config = dict(
    n_layer=11,
    d_model=160,
    n_experts=64,
    experts_per_token=2,
    d_expert=256,
    d_shared_expert=0,
    activation='squared_relu',
    moe_layers=[0, 1, 2, 3, 4, 5, 6, 7, 8, 9, 10],
    router_score='sigmoid',
    normalize_top_k=True,
    routed_scale=1.0,
    balance_loss=0.00755,
    balance_bias=False,
    router_bias=True,
    init_std_router=0.0194,
    lr_router=0.000794,
    n_head=2,
    n_kv_head=2,
    head_dim=64,
    vocab_size=4096,
    norm='layernorm',
    norm_place='pre',
    norm_eps=1e-06,
    positions='rope',
    rope_base=37900.0,
    rope_fraction=0.5,
    qk_norm=False,
    attn_scale=0.125,
    tie_embeddings=False,
    parallel_block=False,
    init='normal',
    init_std_qkv=0.0395,
    init_std_o=0.00844,
    init_std_up=0.0395,
    init_std_down=0.00844,
    optimizer='soap_variant',
    lr=0.00684,
    beta1=0.95,
    beta2=0.98,
    weight_decay=0.061,
    lr_head=0.00648,
    warmup_steps=200,
    schedule='cos',
    final_lr_fraction=0.0,
    batch_tokens=[65536, 131072, 262144],
    seq_len=1024,
    doc_mask=True,
    train_tokens=624300000,
    steps=4204,
    dataset='wikipedia_en',
)
Below are experts of layer 5 (counted from 0) of a mixture-of-experts language model. Rows are named router (the router's row for the expert), down (a neuron's output weights, with its number) and show model dimensions 0-159. Each number is 128 + 32 x the weight over its row's rms, rounded and kept within 0 to 255. Numbers have three digits each.
Before each expert's rows: a language model's description of what the expert responds to. This comes from a sample of Wikipedia text that the model never trained on.

# expert 62
F letter pieces
router:101165149095137141149103088082100069105138176110116097128117118134105086121134180166139156069136157149098169093177106106068134075110114113157130135137157173138137154138147112151117159093135089152082117130174122165146117118139165144126109104168121113145118167163135096080088196081101161128145066149082155109161102139084170137102099104162103087157132136150154128134096094071155146162121204162190147145163067156154159084132138182111125158169071137035117089067101196089150133163107130
down1:119137147113119132087121069156146146017143102176129146173139128126109140077160047125118129121159126110114146132122133153117171160104058137154195144196177124142145135142168188109136084116142128138101089100097133105155074053146118198164105103116141173138138101129166125104135140114156100179146114174114109115105087121175163136086150158128136143181112107090164108111123092113176131122094030167095123139110135160163161170188129180109093088094111122130134069145183117155146126107170109
down2:169082098112107060149164139102117095171091131155141118103147169114074130095089131122161143103147120101158138142156089142147117151153120117107156189149106084101111137148190194174123143136129171105116052178106184176132120130150184146179061123146138149157129112146142124128191101170154152120139107221094081094131137103149144076094108147129143088102159085056136140095121144096170137130136148096134167131084193105123109129090077099125133068171151102106156124175121087163106150128044123
down3:120120091109102079143122162090128103160132100177140166159116109107090090089143041098152085143188137106136135093141059106103106118125118101104120168169127194120100147101134170122149118160101125129198116152111119126114085113119083078115192136103094089068185075161114095165153200115126137118142116196119109167135099144093124087148111208164059105086106150143062126157113125104147145163185144133191111125091110108133160134106126156118149100092143114132186128189128098145113155061141111
down4:183148153112106076077106151127162148163166164131132059162126107105147163103113165117139129109125189077156064197170130088095127109151109113100104160086145102115148105169122160128121184098155099123186130102080125106131087161122120148113120156088110138135131189139071175122120156134081111126139159077172118162072139113103161169090167108104165129177081105097164094128117098107093118133101193085127137138120100074099128186173043151177162134087121155149081130081087141092171162112098144
down5:110080120110147121108116112096056091171161134102101153142182074156106107165112164120157149167152149060102116141095111113104091083153153112098102134130110157172101140114070130077143137157165137155110128088151113160067121045170110114087121121097096127180137164175124157084163115095127106117096168126195122124103132216103110162163091168134151091114100108181116127126114110052145125185169168134112150225108128127117112097176133164153176142134127101163091160161132159152129155110149188
down6:177094085162083156143132125193153129122134162150139200056089100114129119155092132113133107079094159173107127062194161216132109142094092185122089126139171149148084149087175083169179138089157117162095158169103151104207147069147169144153132114129165084104107129077106143146185078199132151150131153075110107150183123148158145135118100102129157099106151109133100082106121089107100112117105097111110138125128175126156120104138086113127132121194146164103127168146162078120124109105123115
down7:120145113134018085117142121136101167109152104089161164125097081133095134136146136190110153111101114156163177105092146139094227103096158116145149118169129088077141107140080127114126099180120154118155153140148170125156106182117124132136133161117162131195093125178124074121117152057197083165171087135149128106135157131158192161083134119128094096137124105149103128182152164164128070156120162134124060109095096127120168136164118120076096126074140053100096139135108093175115173141146127
down8:156119154139110129111148129136111117141140154165125144098192107149179148170050131148119099155098178153131144150090181128130122092187104112136108081134154082080144080152160140128155126111098162143151139190097102096180106156122152106104096137154154085175155065139106122135120171104113170099125127121121119153107166171181195154148136161105180066127098165080103107086102081160177142057099093141190133061138123122084088141141187061174134124157140156147178152106094171174115155094136089
down9:116132079054091138121146098170101116095116119088119102095109114069119100077091126130110141164142147140122182159093106138115121103136114073141133072081143210103128148116160144136109133156096116105151095051217144113140099126116166157098153055125093119139116137095140085134119105098072098125128073172084080096168160096139159053136082139127125109128126158103132124159124139111107178145118170033171093174136066173098109152117125200094110091135148098087127151111162151164115120166123112
down10:100121145084156105126109201060130176124081110144148172097206111074040127080165132091206149084179135098102121163170090147153135118092143129134088192065081134153168090081106139155097157159120141111159114081082181134071119168122111112088175113138119129112104088163128152145168128095132123152123137080197128153113153136152111121106144165146133126095105179212132087134094119181146103161133150079138133150090114119130099146091130151136117112097121109134158073110114134103137147075140131
down11:072115113136167138157136149105189134140121134103121192121156123155105119118144086085088116112119095086138117080104124128118115206158144093115210088136132137129130147088124116133157135150167128136131192136142093096109123171097094130165096095100103146083119238042106133112151103078109135105076103142047168105119106107085181181156144112086167191144112113156146107130097143165089159173124146102139144074124117142116119098120124150155092113110117090043131136152150139047101118100154086
down12:148131125093095136143208115169114099118094145179101180094145160080125102149149152106122087074134113155135160133146089134071133117117160108146120128097108053172147114160121166158099135165112174104150162069134146167113110119152130147146126090096102073153153104090128120161135134109111067175136110154188122170121146144063168119159067151094148148115191133156128095132115179143105092214095136119060128211062127138100119171170151168143091115115151090138128061156087081133126112143167097
down13:095146112114114142128137145134162125120188121156109174143167126125096072099195179161126117161120134160103211088142104196119137146122123110115103143085072043131191102099121099100152109055108112108147158146098160111194105107137102141101143145112136153114163147160194210135142145113153079123091041083084160148119154135124115172188086139127159091084150109082134139129145090057077125090105151133126090110091144128147111131102160196087147154146149141085107116126151113154089113105133110
down14:153104113149140115144145113151116148113099159136177178125120123096098087150157135194130119108091150114123071070149133126125097093122143126137144146156112126095152185103133138143086173095140098109084087069151095160041124113087121087146096089164178140171138076065070118114109092093120191149157025133183109117172072150144100121178110126175131140114084107162120121179128133185167116136102110153148136100145113138104094167151149129125060162108118095105034124115108155136150149171160172
down15:094159076177112105136136169069020156139108083127077151087098095101123132094108146109094136164081160120129170080221107096155163125164134081051086106123109111109153189115159086172095126135165113148120188170131088090109130186143100095136087119128174124141151138147153146065112145119148153124129126181124128168187170141159124131115140139159199134130137105140143151103080140160099129121109109094147156100170189123100186115140128146132095047116141095113155135100129166123160118106154111
down16:069113109159083096103160136087213117174169146096154181144134094108168072155109110123157137139128158106206122132082160141135112086143146154186157116100168140091159080094163116159126092115107193145190076176138085098060179108121135182158102143085101099144093173103081165070089119145088140084073114110150162118133072130159088114132155175090123113091141156115122114154183061126154102121112119109124072089173122113118119133129106135112116117138179105133143114118120105109158118161171169
down17:140160153121131161169094126114123107156148095194087165097117183118164127076105078134137105115100175175121094162142123109144131125100136141122123124200141130149141164099131167140170121131129157108143136199131075145037132049148077165080141172102155108090078172078089158226106124172125114118108194126142106169125172135098069141167143155101145130152105158083132123159153070139120126098092141059087099102131163100138116122132085112169136179124186107132127145182139077139137119152108138
down18:097132128162167084182073119177182172095166116120129161203120210154176174123087083143090149076052147115123161132140125125099110124087116070129162099167093096120076093153145162115125134104111122129108153107157175143135163073131148103174100121089196087109101117119100162126128126125140083171097103142148168172085128112126170147118122082118154116102125171127128088129098145132135131093135122091119144196098131174070161098108110114093088079108140155064122048176125098150178119128167129
down19:097125097146159164129157172087102128161152134178137156101147127124152076157178113125116106146136175115145179126147159098156182071164159150202094121140102114143156090078123131114151165134130105179112127160121163155122125140136114095126192111187073148097155110175145071140155142099106125155179079090093115128187113123141135096127149136143143166167161186142136113113127132158136125065150180207124139081118098123099130161121104175087188180055182103144151106115138130205157143207103164
down20:139120084107155105151129073137127142108074070188085101133103145135165128068127160093128138154057118177081121172079146123112106114172085071130099118105158158129137153077085126117116073165090099100176107167136151084115065129175107132086113080086102106162182081143084127103138137126115111119100050100161095181143145145156139081132166097156115165136144113062114132107104169141175109136152142142075119130152085143132091120118212144126197132092170177089102106118134113172138124152140086
down21:105080185136114114174108123068188153134167094175099132082149133096131164124109104166135127130174094172113116166132103160179195112102122154124190047080131153102097164144120124121084045090117178104057119127064108106150099204103134099145121131125171133081095166110104144150115112185143099118101125110150176112161147124114106139101152141095144147130108150144174072146123128082154141199117194150148087125163159116149110099140193134104079181092086143144138133112115111136146123159156084
down22:127088097078134116154134116102108106122124132146107097093092147113145100116187133125120089091152127142152171134142154112114111122105107137088142140181154140114082102099150109085155150098105145107124148099146144055196200111172131139057156120096115109117220081106178077126134139081116090123153140148105143132077148101134113145136151114143097123107181086115138086153131126101142170113125062201217052074090126124067111184183119072165123109175154148088104126080127128116111124192124093
down23:094140140103099082113128184168132116128089087132154149114118142129095104134104156105090189142067109063174189124159153090095133170146172122109127185162178149070162103134162143075087106078146131140106089135137091138100171107102126160131095154112107117104167173123062070088181142101120145184100123081137101162146127134114143154124136109118126153117178176079132084111168119170135136116151150103180071197087100132110168171157121095165113156172107129134148060128136149170071169077107176
down24:154118143203102181129109149071136138143157161099127125124180145161120082143190148073070120146098105134084165145116122147173166158126046103179087113110132145193143118126145155136051174027102180170083144124127103098050110164101137115114181161143083138145134155117128114154116102127151114060138111124109124100080120122112054118137175115107118157124097126131113121073099118112164135164126184110108162068165102112190118136115125131097146121157092154124145152191101122109091109170120141
down25:163130118205122167101094168142110148118106144169119114152119143111101134084154117035122144147135188138073124135105123137142149138091158176134096101119178167123135120036165135139131150173107124094089130098136099083136157114113132157141157136201107106098081126119096122067108118117133116105102129139099165113080178091082148113085100149134103087071184207144118128098153128117086077082087168113149099172174122148186120134105093143172173175121113105190153146133125088143109161045161110
down26:124098120121082214111100166126099099112124126144158146168137062122108109171099124095094119120149136068113116132155123167144168158120117096151083149203148130104057084135074121141145134158127085113113100066114129134125091158125162160134128123127157142134142123197095100107117052076164135112114178122106135180124203154117155136085163174178119114165069111148125108179131135153096148110154096147128104081165123123192154149100128041121075129142120148097062078143131139079099173076152098
down27:109103141098114097159156178107177160161039149088047143159128092143142124090156161136157135081096163137160131113147086106132096112083122169109117138139148198162057147093150099138135127131180150130130181082141139158150154106062154123100139057121151151104065127125139196125157224105141106156105070073172123153153101095115091119140148167131130116123194116135120152141176145141154169203103139126114145109126142106169079173106131131152157130111129124099119196104133129155138127114060115
down28:101108179180121170175136113121131063147135101157182142128166126150162135131146137128124082093175140090172077141101124097094129132104096161176153141091157119169108155133153085101162159086121110151110122156135123131139162146158095093173128134149159146146131124209113100166081135120091190128179075152082082181129136171125161157138137100147082131126110086104160182133101145131075060155085203109056099083120143181115178154124103160125172131123177131138121117147132066162031110124139127
down29:121129144121097095166116083167054102090125171142107124097161129110182110172098162156115137098065113156178178115156147115050141118152112116112078139137190135135131148116143145119153185102140122136096153152156127102065132146145160210102129139140218160116145092157137178147117136153144148175119138152166123188152144114125161122087134161094206084112136121158109104146156132116103080111132079039118130088100082159161079111200123068162167150174169125096130102124119141122137087144099104
down30:098129114055165102097119100146126122098087171128102145129117179173116155075176141087153165109131094053135116146157151094109174081168079145117103147145167161112132131136109157128168166120132121145147120075107107167150095205145068105123167129115139131157194161160200107130133115106128156136147169093143129108113138134137170159066167175145126180123183103090092187153134118120107090132179088199061115109125138135137087110101138144052147125132108163133155124088133064099184184089104126
down31:162121148155153106161185164106054149111089120103110119174123130135145168148149096137158156091158187133135095154081110137113190118067097083119136172172141132141110088147107092098162091159120138130069076110200168079164136112125100087143095118166120139083197115131135139109119160102065145159149129161179156181155157096168144195137111129131101125109129135131116118158133117138105114120136151079047113154175128106158094169168148155098171172196084117164078113103199107183122106100121110
down32:088117141117096086134147139177094121162195126076117165147144075143177180133144141124146054105125142126138191162131125103095200121202180154074177108099112138102132111157117063143126115119085071177123147067163183143156175154126171096140161158100115131129130096160123120098123087122166139090109102085084117178099133131174111101115102132132151121118101169140122105162085114084108101140106162120107178149131063167151103113180100119123122180167121175120061129069052138158159137114127141
down33:074087132132109153101142184132141129130137072116154179152113109139180079146111104184173211132096146107093128120154163116088142183094149138121155098192093185063118124120091128190147232073129097126170167065099115164138153158096134073130103160125121133084102162080103095112130181164137111067156115173100078124131118117155172151133143091132121130119102184137147144135137108124082099149154146127152096135133201117149105139136127146098161089137100115104151190155135105126156104139151056
down34:083189096143150082135128139130154110138103112163134151117178129136103173183105163106125124131119123149132194118099056087181107127141099124064122133135102118168120139139129159173176130160161106130062156108162124148114086138162121141135143088137111101117119092162154144073158044125078094119107179210107099112087129108091111173095118130081130166150153169139125119078126144122120118066167095198105098205166111102148103125155110163163088128074089107137175159189145115148139122200078137
down35:148078118136144105106132131080132112136131138102108100085179123164105100147158138104144084096147065149130155090086064111108115172136157139071149115078093105126152087096153080115110159094128143141068094098108133135059180138158094158095162172103111124170124128113162145119205080124077123126141068058079149132103181111180192121159143096144114077175209127124072126111158132155171115130103166143151090105067093093095127128109150131145177100147142131128118128191199119126162106141121159
down36:117163110100138158141137157133126167109082140139118166098129179082155126147089135138156154170163085130152165108121128155111158046096149178223104117110148171132126175166148155076114161118138151092164081139127123147191206174128154114150139084139194152149140118154077126156122106159135134119073128146142102087143117099129141131186148109127133100072127144132090118146153141143164173158185098143215088077105156052135122142116123168080123110123127011106119143114158130161146095137120105
down37:125141153143122096103154152163150144088085121173076146118161099107153172117160111103092114130094122148097153190118231141165157151117137193100166141160210131110070189162138088136173107180067117054173159173115121160087159133149142066113130124146130121099138140158088174179112067167083100137126102108143128075146042109114121151140135092120089090129174128189140099126085116154079142097156127142117138161098103147106130164046121126101136107130159095117099111123120135112136131111100103
down38:133143162055149082132123121130128173161133129101154116114131098133138122157130112094123112150108164138091098084133120117169115128142084086127132110128169173131134156147139072145082131116136161084106143202132169177111151124138188103154116170159127078102125064125113057148097044194136083120135153137095096126081160175131147167106076133118144130070088124109072118088172130075170220141107090090143143144160176091181130089082072133167121153153112175183136144107125076161110119095149151
down39:089103103130121089132182192155152111162134132164116114141080126193144142153087107177126142120089188116125139134103074149106153154113158171116104084152169098088172147114104094124153117075095126099126114137122155123148103098151160139150126148119126147130120173199077099166118093051134086149135174044103157139154133206119164132131096173064115141191164191162156121149164104113150166163171087122125144143096096126204151122132133146161181168141188182110192141131113119133118169116148157
down40:122101143157103116171135107112160124138159136127118164123092105121149126096112114133155153143144129105088175085125157099134106097169153055145082111122075082140154086122081117109153168179126127065094108066136122117104140161145142119043106090140110145081133111154181156114134112070135131116158124161176107142165145089143102066104113150111100128134171139099134140185144142192140111066066164128082074166060151105167168170110097156051049115117070143109153180175120162170139111128160162
down41:149088115142129125124106176164084142124097127193158096073099115151163145138097109062087205183153172124098126046152178155115126163078121158133149091132134137157160200126081155140105134094162128148081102174144114095118129072156126089110135133074138116134089110110172085156096126118128118121152151153124184149098106126111126100088181147102104148180098150113163111149055060102127136108124087216177109089162111115153120167130134124144128081132154090071096173140148108139120165075174141
down42:108114168093065200143135116137118147128076180118138110121093183084099131138159090117078140154125148151132095096152132152138081109164159148157061085144130132079096105138124090093121106097174140115081088132091132174128117149151181171106091101100160147104141107068092094075141148162117092087130135136095134131137161106126132132143169151136135133181037180066116111140167116165165147153106143155142116053090117085092120179088125184044112092116089195123105098137115135095103093102080131
down43:136133149130152201120173178168101044087121111156054144161077122121168147156120120100095133140104135118138145135124125124068128132123144102093078093161129123108094112116082156135121127138106129129118067163183166156051153160147126155088133123142112160146117130146101160092184184177173126117194136119098149153142097054152102158118161078147109142129102163083101171106055130139098107148203191116120145097068102117131108162093141121149134149143124136180075120157097082215148123105142129
down44:180116095104108106148082086124111115113106114134117080094138138116133160121094086113109177113133195159093148129138097138210145112180112178159152129084147148078131093151094146204120157143146069141131139192119182119151078127145108096113080075131105143141087130165109101164097134173102079142087154071108141117108094090166094134171101087120117101130159066168195107176077168106129155131095098089157117135102180131101108080137137091157159142190091123189147114141197111154156116099157096
down45:118138073160093171084156134167078120111150137146147091088161173141093156069139159146146125100129122102160144165148143106179190155088089118133121148135090142121126107156087141099097147079107138119141111118103145099086129137111071066161171155131121145123107101130190140114154032125099076129178131153148100158142129173083090183132077116120117092101096173173175131167200120070130103146136146154100151109133060163091148117110151090068118142145142115147086156059166134085053082102139132
down46:142128135067189175114159138109109107123174199098150141126074100158122103127099109162188143173143115119164147092095089098121119124097143132147142147150099081136127167168119091131076117141181160133090078125208143103143114106137089159107146180132167109193125156153113126074191113099125132100095147158122085118170202122133152185175139128130134107147084175123072137120163175068103106113139085066128105189125118137160112134176188087139151131148121140096132112125105127210122136133164202
down47:159095116149174130090105168185146114130113106163145124093113126139161152144105195155107132181099046151185119147144103141138117225118145154147145088098215188085099153122117109135055125130112111158094108090133049128150079156081137108151108158149077121156086163176141125146155131104120161123134056131074116129125121096092105119092100179202059114122175082110145083112115145127086144109166146146134100114123125111110081130106137133114113163155128099191108102101145114123131168184151094
down48:161155195128156094137087147150178107121115062143081130103105084117108117090095110093120084131085132162125129131067108150107174065198085113117132115099163120097161156114157117100134177112151146140178129147152140141156076138094059094151151124112078140111074103170136123082111101174149114122125140124122113127153130058086171117125180132114180122073074170062162141122136111087145082139126131128053142098120041150138100160115106059173167164133123109104126123119157086060109113100157145
down49:098080068173184123099104084127063062166099136146111133138188085133133106115134102141166113109128112069131098155102133098096144119127153180145098166113121088146164113091131203087143122127126165178167024155129102091125136150167106117111194114161100149122109083206067112148117155123159136108114100137192162150132090151133137146158120136134145121109130158138125113121131147146127131182188117135182162158103089121136162130119188083140138155133125155076035102102126118191137078168144129
down50:137082129115136102107069137099107116175113142123124083186088172170109168052154129056103194172099118143155104157158104065167116093095124090135107157120142105171161131095131073140099148112220141121043107145035144130112080155099124174107132127125093106133116096125146123077184186162112161112111164125110178116152157089181159118101115183133162132162168159117137116088132114145182121092138195131138153130136110072099122103088163143124115146161082150111141123080116144156141143137128130
down51:153148134138078144089127099117125109063150123051117106144124074122084174139111158117095064175134087136092089124131172123115115067076139177096165115099101108105120127090134196161166084157155121206195116089075147101108195128137105122131138161145138113134104160136092125129145101129095104146153124154155123091113196099080080185143128114128123064163129060099125175179161160084105139096124071186126164151098120119163143090144116143109125142120151120109124172152100129098212118174121138
down52:166143131054179152180087061116062056107076133181067076121123109153125165107216094162131099108087085140125150122172105106140190130117109114099118152122145131125153139150100096067106128123159146108110134118122126059078059091161136168120167166104175177084127096137126158085140130120104125147112125183174149162061111184163113163133139157151204157132173100161139094094131083129144097150162101113094116150105093161123129141096117114149166162093126110112146110165151152156141111111140145
down53:088161058160152186133136152118143107183122136130116148095128147055106126122137100120119076127133183156150137158125110130115207105106082149141156153114146137140161130184183144084071184073108117116144176077163101145046160120106143093136114157126168084177138154157111153142129110116128097139085114135091147111063162124150114119111106124154129163083159192103125159119089187144095093118098199117090121116139097141081086146082175139107093171140100216117107162077101143101123114101151084
down54:158131171178094077107105095144141158177140156132124135165128133126135159097067120154191133099180112126105120133070139126167130099123101087093054101098062145154150121138121100099164119099145154153083085108107157151117129097107184140203137126170088158096103191132121157194075164181140080116130126162107163162118061080186088209172142113131100125119120117136119096130109066147138106107091121094153108106132077092139160107131139058103152146116136070100090113095174106122081129113164113
down55:063101107135132197147197112128079142126093147132135160106134118110125142148081124139139174146172133152151104152166066088142097133139091093155119102158128156124155144149160204120115101206145130087160145090163112111200078132152137133075085139094142130138133072088144157086119115177122096098077113077096123125115102129117153146142173103158166121096104147100178127170100106081147126126075077082080155209144039105170151091128156099082111135116118113113156080126153183134145137155160168
down56:096127153108162111138130113188092072161114118110078161116113147132142067081126146176185152112152087082112167187185118178141185140156178126127141100081168102103066151109124180086141151168084163151131140000129133122130160116093119123135077134127139151092099100164174141086131122149138135079103101122135115152092158150088158092149162107160080134092117082155111137119119099205150109111127153074163131131150099158124140128130134160124139085120121099107112067121067157075084179130092125
down57:154090081163079130133166115142091127101125140175115122178102094134109155113176155081139075087154153088075131129121182141132100162085120071105168176129134192127144151127098069144166099082165164180095154151149177130192109108106162053157136203174132144045123088085110112175148117108088136104156121090139144134103187118108166141156133127089136148140165179124099187160117119146132099147136098044129111134140111154059125163116146164148148130114096131071147108142139113116168159101096143
down58:145123190160071068155084140132154168034116111111105094138099146114133145154119124157174145176074125110117084110139178091142075125155099195176158099167128129110149082119103092106101150113087142114062146127111198137154116156115107145063163136129169174123130164066114136179168103172184109095077142144181151169066128107143106116112178056104171123102092160094148140128123144101143074101135133160145128180167100100099076121125118153179183142135129146143115101113115137091128101095114130
down59:101131067129182187127188159175133163116135149173094111118151171113109075117101152107105139034094163105094121088087164146180153165095071211114157137119178159161083137098102083134133172131096168119140074101089137177079108144154117123114123138151148141125108118109127152108105125160146122153113201084128067073116178079143158093161088104106101092118137179154119124127144125112146105114101060097070141134125117116156079125097121089146144098109137057072148131162111124125148119077087139
down60:145129120139085141163117089193103116086136158125102153100134195140186165091130186101129158159131149093086145136110123210185155134049140075106127145103067130122165105089120185125107156171083153111104122176116089124183055121105155103082159087163090128156152107113105092087107186045137144104105157081104113073164101135158101147161127132090114143124158177102117137177144192128103105089151107133193111147129150137122090176106097097106151114128167130118107127165070134128126139119099122
down61:079127071088161151170172108119055159097158171128124124128112164117135154128110147208114110115156112164145138155136069109108141116140134065117119142090126157102115121132156195161153149159130096144140158076186062085117119177087157169108140107130096084128159058102092119101140150137092098157172118140143136102146168140115096149116088179135146092102109173130155098172156184131100134092101115169147153209069083131165079163187083158104149107176044144137090135120151144147152137159116118
down62:130136124117160151056122166109083090093161117137130120119171127157148101065179120074141111140142156124070120140138069167186093077140135044141118074107115153100132149171130143159148130108154062127151149164087156114175109181129118135118124063110108099156104110113119154119178122106112154099142140181137121101094145104114083189094212140143200129093128137135111107137199117134100111103140110168101183073125149148083155134156141097067164202103164104191146100145123098106116087155155132
down63:140085055149151118209135181115143106130061122152107076140161133130111149121138181179165131092093141135103151091144153078159151194122164165122139064159117135099105119124168162158122146153063115147111092122009088098179069136126189153131127113161109116129130121134170101129133153117158078097099159098128089166119111122108113128159182088170160152121089124126052147149143115131140144124164103152170158159127188157099094123105167113148150161110114173149155188117142139167075138168158142
down64:096116106114165177100150117083095157139165171115134105227134057111132104150147064102148107163178091138157139133097173153208130110117146140131130153119140155112135090145123152177161126139105130108101108051124135196124149090151078166237105144128134097126068133180130148094105127200151112089165132106135157114153112118141137140159141152102165149188093145100140195120151181163101142060140123106138156126134157109146128125109165126145092132094164159146124153129101181158060137151188129
down65:138124152188167104075072133133104115149096150120110074123090155195117144132122152117124129153156191104172123126141109129055087147163162135119134132147167076102150114103076121070089123145124118166101100149118193205114119101113100125141134112094161141165226099113095080118145151047092142084158137150147053101125140141106132161128138117123140199141160072178171168138085091126149131087230107120104146077135127154162120142162110145127148125152118170141157112138130122086174161121131098
down66:153100167153153105093186134099125077108176187124082121083103081104153140153177178152129159183132121104115092124118136147113172066174118152180103140099152149152153110143088120097108108158116144136134120072132136171145144181131144142135181078093149079085167089146134176123190070062165143111136114116198108099135102130103090108141110146154177084121155109161177155176154129136141117057160155095143079108101120133147165220116127145097167162086127086147151104090135160180129102106141173
down67:115107108106144125056121147114116131164148152125148139140170053150100118138077123114123157130208089145160070184084092079131111055156100092148111138143100160108151148119150125141132152125146110147150111124148120091140045094195073107203143173118068114198099066172086153138110133120078141186120181104132146149090165163119180098156165140071054103144096104150145142138107130147100144124126128077163124115140109139137156110139140133096164162114173123134177157134136091105146147192082102
down68:139064115155067138157119168206129103167150080132097132176155140103149106111171130105113087153102101085127126195166120170121088086168057167182128108137140175115134088150124115139148140108108104107133153102089134136125143059112208140112119164152187122054078145127133112166122214104098103090150127083078117147115143132099174148094093152140119111121096081113108130193131128133212147100119147159120127129145139092125199105149072121197161143097139128170123111106099098091111125100142154
down69:112124170105112183123111122130096106191108155160117178139179108141093109157171145196136142124136059129147172069109099147078150103101136141159227106112113137133100123094094118190102093116147143125100077166112104097142101109106141171124131110142092091120137115114079094086176102128108104196089094112137143175167113076101127114109147193130130125191083075119128162151116188141128138110130069209121176172110081131105115125148163156118147117149138180137148105086111063182153113114142077
down70:154124115155121069152208083128133181160081147104110106148167141127099038100115156081172172086190132152133140142123161152173187111099113129116147118127112148155101134089157146109123147080104088091150134143174160123116103119079109127085137125132083171117137092107143125118071106088127144160149134078169116012149147124134204165138167105159110111082140107077130109092161129083109140151144135120114188170159180120120095103109096096080149119123165104091138109144163186139092179099099168
down71:158131126166116120137160102129084085149127190086109169099167132146026137105137113136193152122143092090143133120112099092154129168169168156138121138144131187175155139152138052099138147133176109124043172124107164116079092139090149135152177099156170100119088120142142120109153141133089101175162082151122096131112140162142168174085159069163151132120116117112169227119131127133092074110107198142118120087159164139192130096144066137080161138123171138132136123106141123172134132195147111
down72:121171133077186141102138158130146189148143168181068150084175178138105100143211121098141112147179137098067127168148159215080123099119123157078130096131077150130131151121127133154102155149153108115114171104130101187114119097125144119116191153144179077160141126106116063104126162154081079135103144057154044155147112149166095130138151145130117197100131154110130162162124156161166160046078146067121104123135133124157099170131146140144172159141120142095105140109146159148103112154150134
down73:157170175113119048173175145049121110149150130113109195136184124117139129118092179141058113153116115129155144129150089132112119125170136100079038118134137129104131107124146130194172107165110140137157152120116075161136141147157124142119141155104058137167172171129095113110177149135141135122126144165096147178086126089165116151172134192143173153075104055148104125116079108105073157179151117142149145106064108101151160117169117135124138107092153098144096136130123155137238143124152080
down74:122102100167152120142124102108147169133135096149138089175075122138064149156114171076136098124169130161150124158156145132113082196088137112132122057139174157142074133132187103194146189162207103176173111162184110171178127141186111129140106046131167057111114091120106142126129146135175135130135104116153148131091121118087192122092164131060118172144100146114148107130162135139140104068154079073170167153112172153123129138116103134107095044133103123150088111135104123095125107126116151
down75:130116137086148202123130097177115096165161161138105135140123117185171159113149168141065091085141157138093141124072121104129053181104121146138159146130079079101160139155151111109139094111158171106133181129090196197124169169146128100096188120177164132139182099150114173150137077098179095163147126057094067114106139122135135103127134117192120150090154135177149164128124118165127112122109094116125166126122118220088185145111148131152114128165110163076130068141157126155157128163096093
down76:134141107139124100145086058059095135173119114173099128107144134129087098144151090182136094136120097117142079105164140142175120142132117125160155099064093133178141125064076109118171110152148150131187166121087141124130143170111108103115188206133107127141135169080158153110123172166110099133045115158129114137107108152099113143086131172082148153081078093102097134101146107070139161175165080092194115127102145099117113133178095168105146079115127118121130162125097113071087066117045096
down77:168108135146157157121171086149123118177135189164130125115103149162115142051085146112084105162110108147127149149139125123140100118115086153158177177098142089108144131141122031157143163098102155101074181127098195110149142123126120089140070164091156131115194164108132147159122136095130161143220136066149168114155126095146164108146073147101121112099104186116098138129125060138074120093115145098161086094111125127103049102156108141139100142189138181180142133153117155110086174135065119
down78:155113097091153132154130169175113150138118114123167182121172152119090147145141108140140141114162154126143153116144117162062106136123150159149127209083125102144076173147077149188149149120143190153142068154191095145112162174068142097092143092141139117119102112111104121141146137122131098198087157105154051100151139118101138047153101106193115106135195094191121126136124106102101201042059118138150124173102123139120112116152099108154166072115184146170111145137117161127172115135116102
down79:153125122115059117172127127098163182128094140122076103125136184148164155139128128178110143138127121127157189183097203135158109125137135058179103111099055147125080158171105178107170132103146173088108107091136154139140161137116100129130060119117195147094101118128143140152083090174120098104085150107159157165147083136085154171143228135144125170174169088140106150130167145097071149083080169082137139155099110102117133152129085149161169117128127143081191146128117149079154140170129125
down80:089097172115156219131148063067171106175064106126101149117170193183097092159159146142145140136112089132150180139094123085065141113190094105141090165158164141123175103143157102096105173132150074129117141176132100155160116125115161115130141116141123179159104111129162133137109145089123088102133129078128153124134152106205178085147166133134116122093122171145114124177176188145119116094144143087179151173136134123111088120140141081094136138174109066120068134171115061132143194130150135
down81:137116132151141173170183164130130187112144131103124111097146152156111123130130137083127100130101135133106134111124204171187112206122157105070108096124097095124134147074143098119145122129203066173066088118118092097108130175152124144177130107119106117092133102116069132187151110145184148116121087063197162142146101140094101127093151159084159178112150143049118088125148101149079084098105128121081154114150153139173077132075103153131158112179155098129137100177118121122068171064103118
down82:143081172137125137140109188188125102121105091133135143081142121074143149123098159102096084119149202089106144208145139161166152196138146090152148134147100152103167097137135149064113184080151193142124175131135181186114095157141085206110174074125122057131173148088071133104110135168115061092106132101139114110105092122155130127098171137116121088162127127126130143162066119128092127118108114190096123170123120156110104156088111165152131137122121173107102149211116146106109121159120181
down83:134139142138097146138133165135117138139130145124118201063091214136107131148139130105134197107118109124104195129135182135080151057103101107134190101154112189180163097066133146122141095127173084123113155114137114105135092100129140130138191120128118156160172180098146132121109113088143145149156146147110117175078140190126092097165140171135149116171142170117134146156109129146126177160142076196103160106099150118152125182117142145111154054139129091215078126095082137129133059069081152
down84:171104112068142123121127084166141132102121118091187097109127141118147138053104106107128174107027133068131135109205073157145077134175124141087131208124133153141135115098105170126134182125132147125081143131155176152128132097197107065145132069151089170168136089081101141123145107147134119153152174111132103106150091139089106117144162177096073119147108050112142118067160093116125148109120095066121148134188121095153145103139141104144098127096197147110129119136115159145161181175106148